From a checkpoint of a small mixture-of-experts model trained on Wikipedia.
Size: 9 layers, 74M parameters.
Experts: 12 experts in each of 8 layers, 352 squared ReLU neurons an expert, 1 pick a token.
Below are experts of layer 3 (counted from 0) of a mixture-of-experts language model. Rows are named router (the router's row for the expert), up (a neuron's input weights, with its number), down (a neuron's output weights, with its number) and show model dimensions 256-383. Each number is 128 + 32 x the weight over its row's rms, rounded and kept within 0 to 255. Numbers have three digits each.
After each expert's rows: "mostly gets" lists some tokens that are sent to it at least half of the time. This comes from a sample of Wikipedia text that the model never trained on.

# expert 10
router:050099153124136139221085127087111148129143091125181091167111096117153120166115120150120118142141066118141147107133112163073099167142132147185169159164151114157089115095174123159146135135136135119127112122087133104128126111150080114163138178078121197117151158156149088143127157125080131097143188107108119144178108128120168158086133128186082088121064094145089103167105130164140111074134
up0:134136121133139140156158187113140097157111070147168143174147156149108114140186149129105168192130092093068100091150142152121125118118127169131153113197098124078158161067136054083167134184082135092115082093133118069097123112129115100156104195108140139133120098166136086178112098115139128128154187125123084172106174202112180147147139194148146094163152151162159098140165104059202082051102
down0:152158137118131102160177110082154037126125160123195133102088140134143155125172090116131125106124123106140129099113136110122161069106110170174085154129171157136144175139089074133161127114111136072116115114199150126121145169113088129139130095110114148182132157101156104181114115125177149123123152179125121103051158142120113105097160112152149115149181153175160145130177142068146090123118
up1:119151099160087108075160128094110138096133135121113113165083138087174151064107132123109122121079101139100113172124094180129134157181117144113155085097150071120122126150122147096086115114117163051146144128061162095155067167127152088090173114113091168118136199099169084137115137174167131087088147016135151196141125181154148102114133133152149132142086099115168123149118127143081093109167
down1:118137141128099095132195139135118122087064148084075197130088157137158131131111144160167144102134106063063126121112115199127121094070069172110193134181166125145110103154097137194073090069098153106173086046117108116161116107141056096154103122105117103097180198112128123142125156183132087140068103126150129133148109145131123187156115122111109161138098091115111097116095094145134153090099
up2:170109096155125144166123174134153083179126135163115125130135087157147097150158071125099158092108124091184126124178103131140096126128121104046154137137123068177161209132205092129125112172103068158139158154108120118132102144128154143142163173168154131185151076088077136149120124127105118187122175119149139144101127106138121112119120164114109140133141127150154190119137102093062127142127
down2:123148089108167138151053085138144069134103124201130136142118105150152123087192116103125169106157184112129159078152119104126097071169148144094150131126089140133096107167123095101140116140105082195175154128151130136087126123109131096157162125129149074122106082114084177117109152104063143143106125152170118200115201126151142129150090138112112132158178092115133145106121119168104166143120
mostly gets: " until", " during", " through", " within", " around", " from"

# expert 2
router:101060156123110202154105076116087203151054126126178089156124143120092092137134103184136094094122130117109126130174115157162103132117161122106150092183158180101131104087115098153137147123153178121141170107167080116062091105116103125112181150123064144106138162129055089128140114134126099129127132111145102195185106159111163146124150120125154133100141071187109121156052121131174151152123
up0:130162153143183159164161131114130133188082181135131089078140130130046123183098161113117059117108141140140197152103097130171157093107105122160137082099200102127170111129147163131135081086115144165122140136056192141144158137115145116169162134143158161116090187096077139092087176167200100124148118140068115072204099106102158156083141151178124065078134163163128150102145151065100119108144
down0:083148098124156138215153134114115110134132106181146149122128131089157166178174134178130101130127148061112127163124102168149106145152085157105150128145157127081110206145189134100152101000136113078096130100047120105167114120161140130146148112094114081127125115159156219111134142147124050095171159114152140151128172132094101085090100105117154135161138205079184073117092048087191048098141
up1:153150122138132192117102123144150122143143136120131106175140137173115110186164128112127125114124118117163172143060111149139123140134068125104085164150105154163141130087138125097097140074069137159122086117146118170137133159104082098167171110043142115106112113136124088092109155092154177128154142145107127114181095169095108106125134161115075136131095107179233079110117193143136129108093
down1:145079122128081176182110114076108155120150111092136083128170131129193139164161178121065154170067163077115076109099147095132123161074153089131108135153088148175176140071103118146142143105108096138139094125167140152147125146123108135173116056139192157185171102100103127103121163118167151084136136103135142116163138126107119098131161194139151158143119132127160122090154139159135094035134
up2:127117183142112111108195130068199114163172151121142186153130149136064117090129161093106162089116147160124146081103151148142185111110229095193111148144092176131164146135210161126154156134089112135126118165176099190163110143117079198092140135176093100114113114138133098150078127131137106140096194111156101098072082187104150111025093114237137134095141120155068108159140139204091112136143
down2:189143147157133187128192118130086137149137147121105161083126103165092138160131117154075069107167137121151188143168122120190146113143086208208092121134141161086135091067099157122080103122160135107150206127125129111166102138167152089129098087116108097117158137211081131205162109159125103103172122121098121170100133182131108118130101097124076125125133138068133100094101069082123187139093
mostly gets: " is", " was", " been", " became", " began", " called"

# expert 1
router:121120114147152127147110128129092169146073093106135020166074143113100128165201123198117052159106103149087162116087102192132083146182111120106151135141136176156114113151124149143127164135141078085111152151120121146132101137159107111087138167089104201118150131135105109149183078145186114136133197117113058123154110139112113154098115166127109116104158076125124058153124133127154040145164
up0:095101105118126105164137184176098096146128152147128138106137117162159164119178114094100095162108141084081149143140141147161184125078118087093203124139111142114122168147097125105213126156114146145116087094136143171190132080163128136169137120134163110121093155164184089087048152095144144095104108137104107094063097151037188169183140139158151094114145145152078150131102124159153066114118
down0:084117132150089083194154144137079109139168127166137106182177124167125141102130133129105169098108180103141099087103213144138102126142149129149137140126149118174084132070135080121167122189160163150150133077147132127161165121109192141132133150143156078166150110177131113138118189115153157141071129116129162141122102092113117123126154136150152108161167151125108134124061084138091122141130
up1:107116137198117167161166136105147099144145106120168163151099112093220121087142086124177131170100092155111151151101114087140111131193109114138124136090137127134129122148120082106145097199101149126167131119141090111160104086124115079076127152126132151155135133182132118153163161142091095131171176096149168161218099182157114104176171103150153120119108122119177106132120129133087103152198
down1:105183183136090070133115135100151085164133155158091110140148171140170155143142155163157122154150150092166144170140123173161102139182150150171128173137113135138096103186104180161108122169055090134121131096113133107133097088189088150178119142170147147231114119094135080170128164115057147169097116097143132084095083085094101136112080168119165183157119087088152216176168123100130129170111
up2:074128074143138134088086104152142102173125133186126088132081129088163077082133116099188089077084111151138137135151130127155156103132081114196210174108082147109108132116126178115140150164086049192163095166077098130175078136195128127121120150110147121161103137118121127162049138138079134093098071156111094128126116112143156109047144160146173140114172189163135106129141109045168090155151
down2:161134068115186132097115112171138107125123151179082109095123146090163119073123165117206070092118083099148193155100120150114137148083089100129100144111077123169113180100126123093124167146119080131121135138127115161086123113178140101119105116133142125197106124102141122118110155151128089130119033115135139220159104131182190135092125115178108106127162119120134071154132094092166123157137
mostly gets: " classification", " Act", " region", " status", " Department", " %"

# expert 4
router:093096123080100139164060165138097125170034127114149081143145179116127124158170099128125107135131123084134136114139057132122100147177122133154138137118126137159117144115129136152090121138107127115134084121089097125106081138172079140137168146100094129118164130096141155178166136135191135038106129096160113110126144127128099156094188131111106125114076055145139106149128138153130071125105
up0:125224150127122122117107169131080188118116136104131124102105172102144087134169149128081097138129137148147124085080122125085130154255079127143152096132151125155158107090068093135120097113152186099131109109139068120089127149139161113141177183155119142153119169104114101169114159236147091147137160129158098084138155115133167109128102107143136173133106099101044137075163076115176106134156
down0:145148069073128162076084146131137110110124181108174116152109126113155087105054131092125176175152107082105141079162171184200090114201085127106152109150103076185144169198134077101090066161161138071086134112136080060165116141164121180139154125110144138193152150122115142147189087191160129146161140141126070110141150117139110098177169129138106127175084160137136127147168125081147190115128
up1:144075115097124169088172129159091131134102141131154101167113135173133136166122083148138110098135064110129093165155108081159123096157098130203159058092077162130104169082129123133173183166142199160086105102136132100123168152111127151137107137142167094132140106098153087115027081130115126152115146129127116152210092132143164103103147111078152125141112191167047159162137147093154180121122
down1:142180177117140149160087135192112175144112114118119130140162158115122067127074102091120124143149106150136114164098194140117156133180097132151108051145151132161110121135112059134128085124145093142103141114128141148120075161106180051130067151131090086147105100145161110080119150100132139139116154137107062095148131083186170126208118115132126115129144146154048116112096133143150129190137
up2:091123102114145162146125105141074188128107158191184108161172099126135149094175168193117115078141161149157110083182101127084153151181116161083182193073132108168124164091137084212109179126161151148140072097152070137081137176163108120137178152142176104182124170112070120138131093177133137091090119117130117129086115179093066084161182085113116175125103052149174073113143124130118144122104
down2:123073168130089116102136090130139158129206137149141087138134080090194145153166136109125119144098144104145153207137117076120069117064125114103192123150062121145126108084106140043092071108089097177115113092169093118123139120157153132064137145124152145118127169104127169120140130214128137121095061110129102124140149101150170136123120170178174168132147073117109116052169079163094128091072
mostly gets: " with", " won", " Candidate", " MF", " −", " ITA"

# expert 0
router:106134131142118116185144090157082144136101109100209086192088126115093137173127122152121109148094097103144135118138132176069135122139113142147150095109189149131158113091150132160150097140164143089154122162214110113127114114128168146150138152088077168067152098160128170139103116114182102069132165101146095143145150142135137118040170142120121083126118070122100134151108124125140113131173
up0:083152108152103097095152138157124108126142148094090134158102137124111063052125116137085125100124109054159144094123084144163117123115114167182110170160112185134079098111149168174082140147094161144120070091125138154170148090125126148183110110157147100137128128057109171112121094151126112142107121128225154128174066175083184156092143163118143088087121159091099189200083144176169154137080
down0:158090060117144095166104132150196085132104113096176129093162106099135112125164151064102087141120163131138198109111054134103120090115129147103104173160112125133148154145164108044146120134107100161093160105147066148164119123120100125159130067164091123149105195073172123106106125136118162118119109113143085165158147078096117157102123118217161124146134102138160119108138059174087146107133
up1:117144140123137117139120153146116164102158144112139150184110055090240112086081119140155124172136149145168130112134136135123135104151135137113125221103142074078122128141107152127142094107122141139143197150137120115163121150146126060112097108127098146118115163118108107098138156083173179129110107145099162146103152157116165109160122110119126119117127160086167089067148126153128117107168
down1:165174178134101136172130088138124142093143143125062131166089106158129132134137134173105209165139136092161106103109040168100156098182218107118109116093133133113108154146107146125090087120136173030155156098147161117142171127139175097154162118095100191083133118139132116184130131074141082148098142179119173094183130092078081110066135144118155100150107149131172108101167098118139166126131
up2:119095166136133143181085133148126158117112138165137099118168143075133093090139125168139147166060130174092070178142106109150086167191160132132152129156153096072137089117129080112098089109118145149130188144102066098089123138091127093109167151137126064161117144108159164140129103116164103076168114067078079159137181133164086143180190116076175109066109151149129126137047120163129109164127
down2:165145082121209089131129167138191101087200115111133128087054139142109120175139151115102138109102149095146138097085132179162141127130127121140095136122153147120104172157152112168150068138085044118090099152096150116129094165186146124137160133141121150073129156105190162130124158128144116106091135104078162137089134086085159115139086122086135095150091155179103149127165127179144112059116
mostly gets: " B", " K", " G", " S", " J", " V"

# expert 3
router:108141140091096131184172115095135162137129125090238070155117101136107102153141097163147094162138146133097106118126138193107095173169134142129152129120171130154129090109166071166156147126142062100150135125069098101120111127138076123141209103103087142103165132149084147185123114145158105080107120074104109150142082126120109120104188136158095110131066105172124105171083120188133063114174
up0:139167163123145133106078122163101129097137143140119096141112168132142141100092169214144073161140103130166145169176091124125038133174112099186116169213130101144111114071112090171114183136192121086167191116086126131068134102072185140153116149069187095133115162135126134216164116120160095152150167140181078115157108072090134150091113154143121123143042103151087142155098082099142127131141
down0:143112089170124123171099133146175137103158143157122137075114187089140113163117113182101137146097141103145137115138193091127111160062105163153095166178063160167123122077169105175134177130103157111130119116131172074123127143122149180207123090161110100138082184150082152127132098117156096150064131146162167106148112141145071151142099129128130109176151175136113105169176110153122115135089
up1:166152134095138152210084144142107139144101128209167138092088164077135134134134091142191108166108108117069183181136141107111114154132182122153169099171122155145114137152110090186152141128117138118144165102088136105168143102173192084155121125132108120102108202178132089096101188139116103136126112109139151112077100145126118124094069129153145173057108174080110099146099133149106065145162
down1:124103151142037121136088091154146118207122143200139177130091100103119100113143088186113129125145097183080131157114093117098106179204139121131061153082088122124149179135091113149179099129136164161101130122142173123151175183139149118134153124129109133137142160187162097108081065044124145091160132090142096126123128156097154108105144117164138115172096163079152132146115101107091146186158
up2:098185155089129115123135128095146110158085082123150131150112149118113176106204093186134154153089153100106190135136106141105097141121166079181095130188143108122158157056091026159083121121112139096156127145075168120135161118139110169158087110138108118137201151170167084076095141125129104072146107127123135127123160159155138118108147059084146089103078119151090063086147144185142162166141
down2:116214170142114094115112115104101071122132142140115095092148117148141160170164067151125185124107121145141138140122133150192096152085153060112103133145122107055084091185131161114115149131111134084103118069122103094129122099073128116109195072209095136174171134152148127066191136187128131107158094088161098124134169135121131131143160118152131158122111126069161138096103098180119129063080
mostly gets: " James", " Dream", " You", " Michael", " Mary", " West"

# expert 11
router:111101116064136136183180151100128184153085128122197103159171153116110116182157086169073091117115093115111132109155118217108100116195156082143146201090159191161170121097144138141118137158145076126154137176172095140159149128150130139141145160164099179105186064127075100212108092166134107081100170094154112143140069143118129154052174151123129119151130104104121157153111134133151048100117
up0:148130116144073143153149163146081113102127136117166127110095094153144126142092088141142115087090095115176102088154158053087116121109099210096180145114161099052148144118090101175146152144151136126149095070110139133103135107170133113106171128100123104125156160092106132102179145206149134089120191124178110127116118137149108147110112090111201090076086111077151155114104143119108186122151
down0:164140096163116108130140112140059110119146070159087135111153181142082190175199106092088106132110148112206087102154102104068142080170127116098116191103113101131132093106076098138102113125067116177156124075161149135135141120122171093093074133116095133114109081159156161116126128160139119121137118098101174198116125135176103107170089130086115086173133167135140121126112126143127125137052
up1:091112156092103175149118129113090135145061104135161095158077143091118120089190110151157102161107113105094096136073125158080115140128130164178154119151108079091116122101128127141132152180055117115136099108098084133112085089139096095132142181121124069103181200156125093135151167155193127102125178071135093148136099127062165141095142169119127121071126119149063156157077095104099109119179
down1:107139096077162178122171166166143171126148153124097129149101129171165084095145150127105104126166091154124109180140116096142136161122121206167131091079170109106186065137111112136130090115151158093086114131153143117123105201122121131122149158049184161080120120099150139121126107117138129121185128128075097154132155101151172136186134115065077135168098104106069174106162106084126117141152
up2:108113143141078113077129104131150154086137166092071135141139143112143136151082154163116070170138163093071176059161090148130099167111109106124166107090142116152121128079174098159139154229136090114168125109108095125164144105145136143140175148132127119055141146153079081158085103099111154078140114145142087120094128133089147176173137163162100124155133148159145153139133102127193188117110
down2:153121186047141125135123167110131169137116107149099149161132089116115170137104098063141112104151164114143168164087099124141123154096116155137122123169133156169163048046133157075113158142137095106119179118108104063177198066179095148116150085199112078109127118098122089214134080167127092093087110096152088137091135170177130169143094122125125150154101150166087113136136124174122104101139
mostly gets: "ites", " films", "č", "ants", "š", "aya"

# expert 8
router:094071078083120189124109126125137136136093097127221098151132142095119111164136112167078129129160097115112113119134104189132129134141092168156206094123110112102121154131183129142150108138145085155085111150198111155103093074150127108100104145109107147093159121170113099139108113171148071155111140050159096215136085170098175111138154144170105121122107088140123154168109096106173095094183
up0:054071125138144155223150122127042148153080151125110150141146110119127113157132132124127158130105166146120122090095150112157140125109102157187140128148144142181123131114127184140145149144137095174140131122122125140129173110117117116187118181065080185118172111137109139146100132118075161109170126125144142090098124131091168124159127134093105173144173107077091109148153124066121145102115
down0:141149115110085132118114145135146097099110110143106170109066040124162156162046118120114154105097087156125138138159172129176157104183186129153142144168131135151141101180067125098190186140086061099138101164099124134124118122145080124155139180115126196132115168135100133097157136129098113136136157138150136068115175139141147127145077071138134096097095130090115132159101140135114140166117
up1:078125161218096175194113135120146087115144128135169069134105188099149149088136116119091148112123136086062125130106145147113097130125114162147156140128116156105158133094163141068142115134044137105109115147118112076136161165150099141170116171104075113096132077111115105157181118122147177081139093092115172162122117136092180168108081141140116118081137134125156146164170130089159088085090
down1:188096129121086173172120114191208098107180122090164072138184161095155109159153120099140141139142137164068135110154129069118142155129135095134149151151153127131121100140141174187092204072099143116140081114084126127163117161122121138118133167122202106134055078107150064076129088103121154105139085173100138186126149091127089121102128105139110076101124164101136139116118153155119078172107
up2:087082087104169190089133126132096116128151153176140135119083075156099070119121139185147080122099086127133195185124102125108144156094080190181183145092166131108131119110132188150101128175087131156200099091140118120107112136164114139135129120129174113114086140139095126134169158098109090149152162181106084121070115134118179112124151145120133138110142108178108088095091159122144161158123
down2:164140173103167130122065168131124160081131180141165155101200138121133167051165109133141146166143144118137150158137079124134086165102109113123172131115129091134105098148136145087102084150170104126123139079136098115134097166149092090073075116091131125154127109138083143121114139150085146143137103098076093125157086144152174109251106054174143124130149171130098056089158089125125126103164
mostly gets: " that", " which", " who", " and", " when", " they"

# expert 7
router:109106122118090137143103080094122138166068104109162000181137100104142103143162102184132099146149137127086163139108119195133089136208123134119138183061132151163157162121155146158158140157116091110153121115093100145108127079180135113170153186113065153132142106142092136154111138130151097123107143101169094143185110140113115148072174198143140125138145047144097121167133107134109048109117
up0:118123092120139116144128179110114134124078149123138110084095123101138118141152116112131106164107116141192110143100144162139181144114138102169127100126176163101184124179123173181140141180105140089114081139136042132141053141165188141156151070101105132117148125162142090095189140180183072111145174135150054140182108175088131110173115142117109126093145146095078130121117107080174066117129
down0:193125172151145107113109122105173098143113075104142073138082110068153137094122185131136105168157037121131102129098165096119168159152127106151129112146172135161113180116134141064157103119062089129150098113124144119147131133149118122166118117177149145136198092114175161081188108144136120139169134105111118073144098067133162076126138102167144108108088079103099138102102146145099055095110
up1:095102132111128135131122143086110113141144164131132094190153099079098096097099149147166101154098073103070158150145129118097120092146104077176154140112153081119127123156141145114074174174151166159134147078100139083151159097139149149186140132104168128105111143082159103125144156182093122126118177061082098122125186179155122075158037119166136089103143071111158102135044158135150105137131
down1:081138110116116128124132120080099133131167134120096144139150092162096119106113090128117120122156117073156119178101149142106150113179090158128139134072165119122084180155161133134131094161122125170147180120150184088174211162168128124121158114101150119167108097129125137111157141132072116122140067034060156143068075089158114116123133110097199099148122150173139124135067141123114112058129
up2:091091105129128143106094160098111090129091140077135178070157081141096179143122092131101119140125130076149147066169164197145142093185162102131120128162121186119205137135045165143146083121115097108170088091116108074117148105103175167145185138117094132144090115072118153124174182166171117163138135150139118135123137159134123134140149105149151148173100100182103058117140130128116150097112
down2:046156096116156121073146176194117106152148209149152129116141165089099127092146111093104089131135166124183159096120149091125134084137159198135091134139156169128169075166121177134113124149116079105142167067138084094186134148139109157137147106139131128197083133162140052176173156114131124103163098059162155128099152148056115127162147110159120148128094081151105097118180150078091202153115
mostly gets: " human", " social", " German", " British", " football", " local"

# expert 9
router:102096125072140165178149149115103111141054101132076072185122160112112115115134122163135100114134076081073137143110161131082042137131128155094129134167142061109146115087130100159127164160128143112131151113132117099147096106111151100161190135109098110073145108169129209178110123165165075083121156092139115155134122159126147153116158167103159088087069163186107119174109114156117095114170
up0:076109099106141139126140141137110161146105120093134140139138069127156123119112129138117098144142092101107152161132149129136140153149099123214117136128166162157145121108198146146127165087035135123133131116071144132134139108167105129154129142162075165120148139158083094110162097141100172206059155073139120073140159107130122176132124100164133102183146129137148117113110101163097100180220
down0:182104133142123118111076132123074108125105099110130104104130118133138115126217175132116136127128147169080213140127122170097089072076119073140101188152176111140104096170182133137114127116076144164132145140087110166081127140145101117111118175142095153120115170154110122037185159171157157126145135174130106080134077116075119067125142130148089155140170104119117132189178120110087158164091
up1:126147147191111143206167154143057107099142082128137105205090150136121103116082133122120094111108115081125096073061110126164124085108139094129147161085132124129166143124131156149172141150098096121087083173116143135176151134131139137077124130176110140132107090158107188106091101149090157096080120117182175075108140088082168085166075172082183075137135118104159168123124155043131134100100
down1:113186132113118149078194175127148093148163151172195159133154101172173061125122211181067035170072156164124115106128072135099099148045145148184139130100164084107154112131115152105139135180124161168154115142130155074187135107104158145121137091104157182072084091099138129144152101109095126138165203097085123080163131149161116075074114126109186105090120138158135157108140139161117157137137
up2:123181138119157072159181184111104135088131036132145060111117160101167142080117111105140097121113099106097079124111164175142179121189080091133140093167155204139129110105121201130177144172104095102153103134114113144151169082102126101164103146163148108142188111091101121092142112193112111095113115067169138061145104161090178087120127152167105077151108142156078147179176102139174133176140
down2:115174097113105127118227105101172109133106135186148140073068131092101173077100132142139118127123165097101122145159139071099123147138122088140181160119121165122107074154154157092095138120167176124114063060117129070097146095171095142153137104147142107118153117039153116096084181052081151116075182173149086119121150162114113143100081188119094143124126123144166127120139131128122153156125
mostly gets: " The", "The", " the", "\n ", "=", "See"

# expert 6
router:090164111160099160131115122098132143202033111060208097159113119082082135156155136178119111186124140107054104121120103123085111141142143124129184144120155126121165100096123118122154100133146127080137098176092123144100116106121122140132154196096136121099160158132115085132116127151200149113066140116119099151145108154121142147067197113138128137122106133122142151178140085123117052104171
up0:137124129143164189138095121144097153113153163093121130147112148118127122167150145062194067104168067169124090106080130148127095117119150154148162083130172150116063151125165150083174126089093109135169107125146117114200179148131091110155103139160119128105110111100174104112125175127161145133163149113088142098124150095137091108130085164100138104073175117110111115144097188119141127112117
down0:113121121144160080171090145133112132151185135143131141126071168120149208093134093094111140126157121101148110124163175113095095149121138117151134133176146181151125183138106099096122177175102121109116139214099118108155135155119082028117092130165107166153096139113140146158109144127113147150112113145116168118192119123135090182053075099139133118117126146105185115168127135145053131094169
up1:098101047103109108221131160150138123193151127109173158177122149077079135133165138107129154169128090102113116006114157145069155126127139175099115178118125078108121201143125110167144117181092134120135106132108149100110132140160127163104157225064074139146111107200151110121185128143105120138131191125099056158125159158108196097130146157159067090135132081181149134127104176124121119069069
down1:201160146075096091206167117134169106166167096078194123118164130156140091125174141104164083088162110101174109075134121134105147067121069184135119141130154138130096169128099092150117109088123074110102123079081132108102210138122094116115086094108070167186058120150198128165158155160121114092052138114082121128096124101113046116084085127126120120160133121169181170125111145129129115142108
up2:055091088083094097145154077081136127092114139055130104126159110169166128138137075150105063096106134111126139148144130143154151093132169144174100152106163126117170159167134159235146176123151142185099132138107104118118170158136154100153129129186131180151098104161135096172106134112118097146132098099151176160155086136079157098088143131158126136087117140085178142193039114138151084071109
down2:118100113147123145089045086178115110163154106103103075163159132113138204135125112061152126124134155090165100146157107078179133121119170135124148118180108140112139111121129158103122115176181106128161182154178130129100113115107130122119115131142110098171097097146134164147159114097136145142110192114157143113105155158151116101105112073156090125113141195147171115142147142163086134153087
mostly gets: "\".", "),", "\",", ".\"", " ===", " =="

# expert 5
router:055087126133108173187161126161134121190076085114241076182091147124127124112190079151107094165104100110125121104131159119114134116161100159154173165119147149149146118134141084152166171170157144148138153144169099114132082111157144123133162178106074187121161136123117115147134072144124122063134143089172134143131106166131134142071147182136073154112141083123110138162113135173125022128127
up0:153104071157143096165154130133201148137108112162098095062134139091144098068124128132117051193151157226137156142129151117172154081126154170179090142169134107107111141122198168091055123166177059184125121141126141162132105115137103138135083138148153079124129120126103164133167183210168142143113128167125129122109114095122092079138115159110136146128170106133144140106157142159106091089114
down0:090168148094173134078218113081078150154138118165164077103101113122159152155151074133057113158092103149143094179121094087152117136110104109145139105143123094121135083152120105147123166126126141081188136143127141150156163192130103160087112081141129110153142089079152158108095134120110120115112139154107166129113033123132120037089131115079177135124107154165091188108151139172153116125105
up1:116152067076107095133157166074075105150152101151118111126173125130160098091129121150122175107132089127144177068102127066148128208133113182141158136096141171108077106092164146098081110124055168139116091138088123128162097077101159103089066122097152106117195124172065132140164133101161133094133164103149047170176093176154110093142084130119102097204119120129130136162150139092097170133152
down1:098129160158114113127097125122080101070109145111152187164178171152080126087109112146135124113166151174199107121145094139126159072048166140133106138086085149089114113104166173168111104077092084138127156166182167173144137130136139105157118110147089069168172158134150122092134096115109136157191086139142086131168119090135088167091104161121174120205111140130158150132099140123102148163118
up2:107111136122143102192135092133164134091103160057145081161158093091127127120108131152148112152163096139097178142089136136108127140187111089182196107139144134123110086162131104118126145098102017136124149099139165105110077128123159153162123137184156164149186147098130148136131135157110078061170114104140085114073075141162151155113191154194138147140126164149151051143175133098132099145168
down2:154138162098113099104119087122104169166137153161121155171102107148168117112059133139152157136114137102100097065138150108169127097134119117140114165081110107108102182064096113072049110084110114128117117148124196165175120120097104172116072154166200122091119146149117186138079115089102116133124127176160150097128113142123111142118149131092178156200147087096095117122139141133106118146154
mostly gets: " ch", " sc", " sl", " sh", " comp", " cl"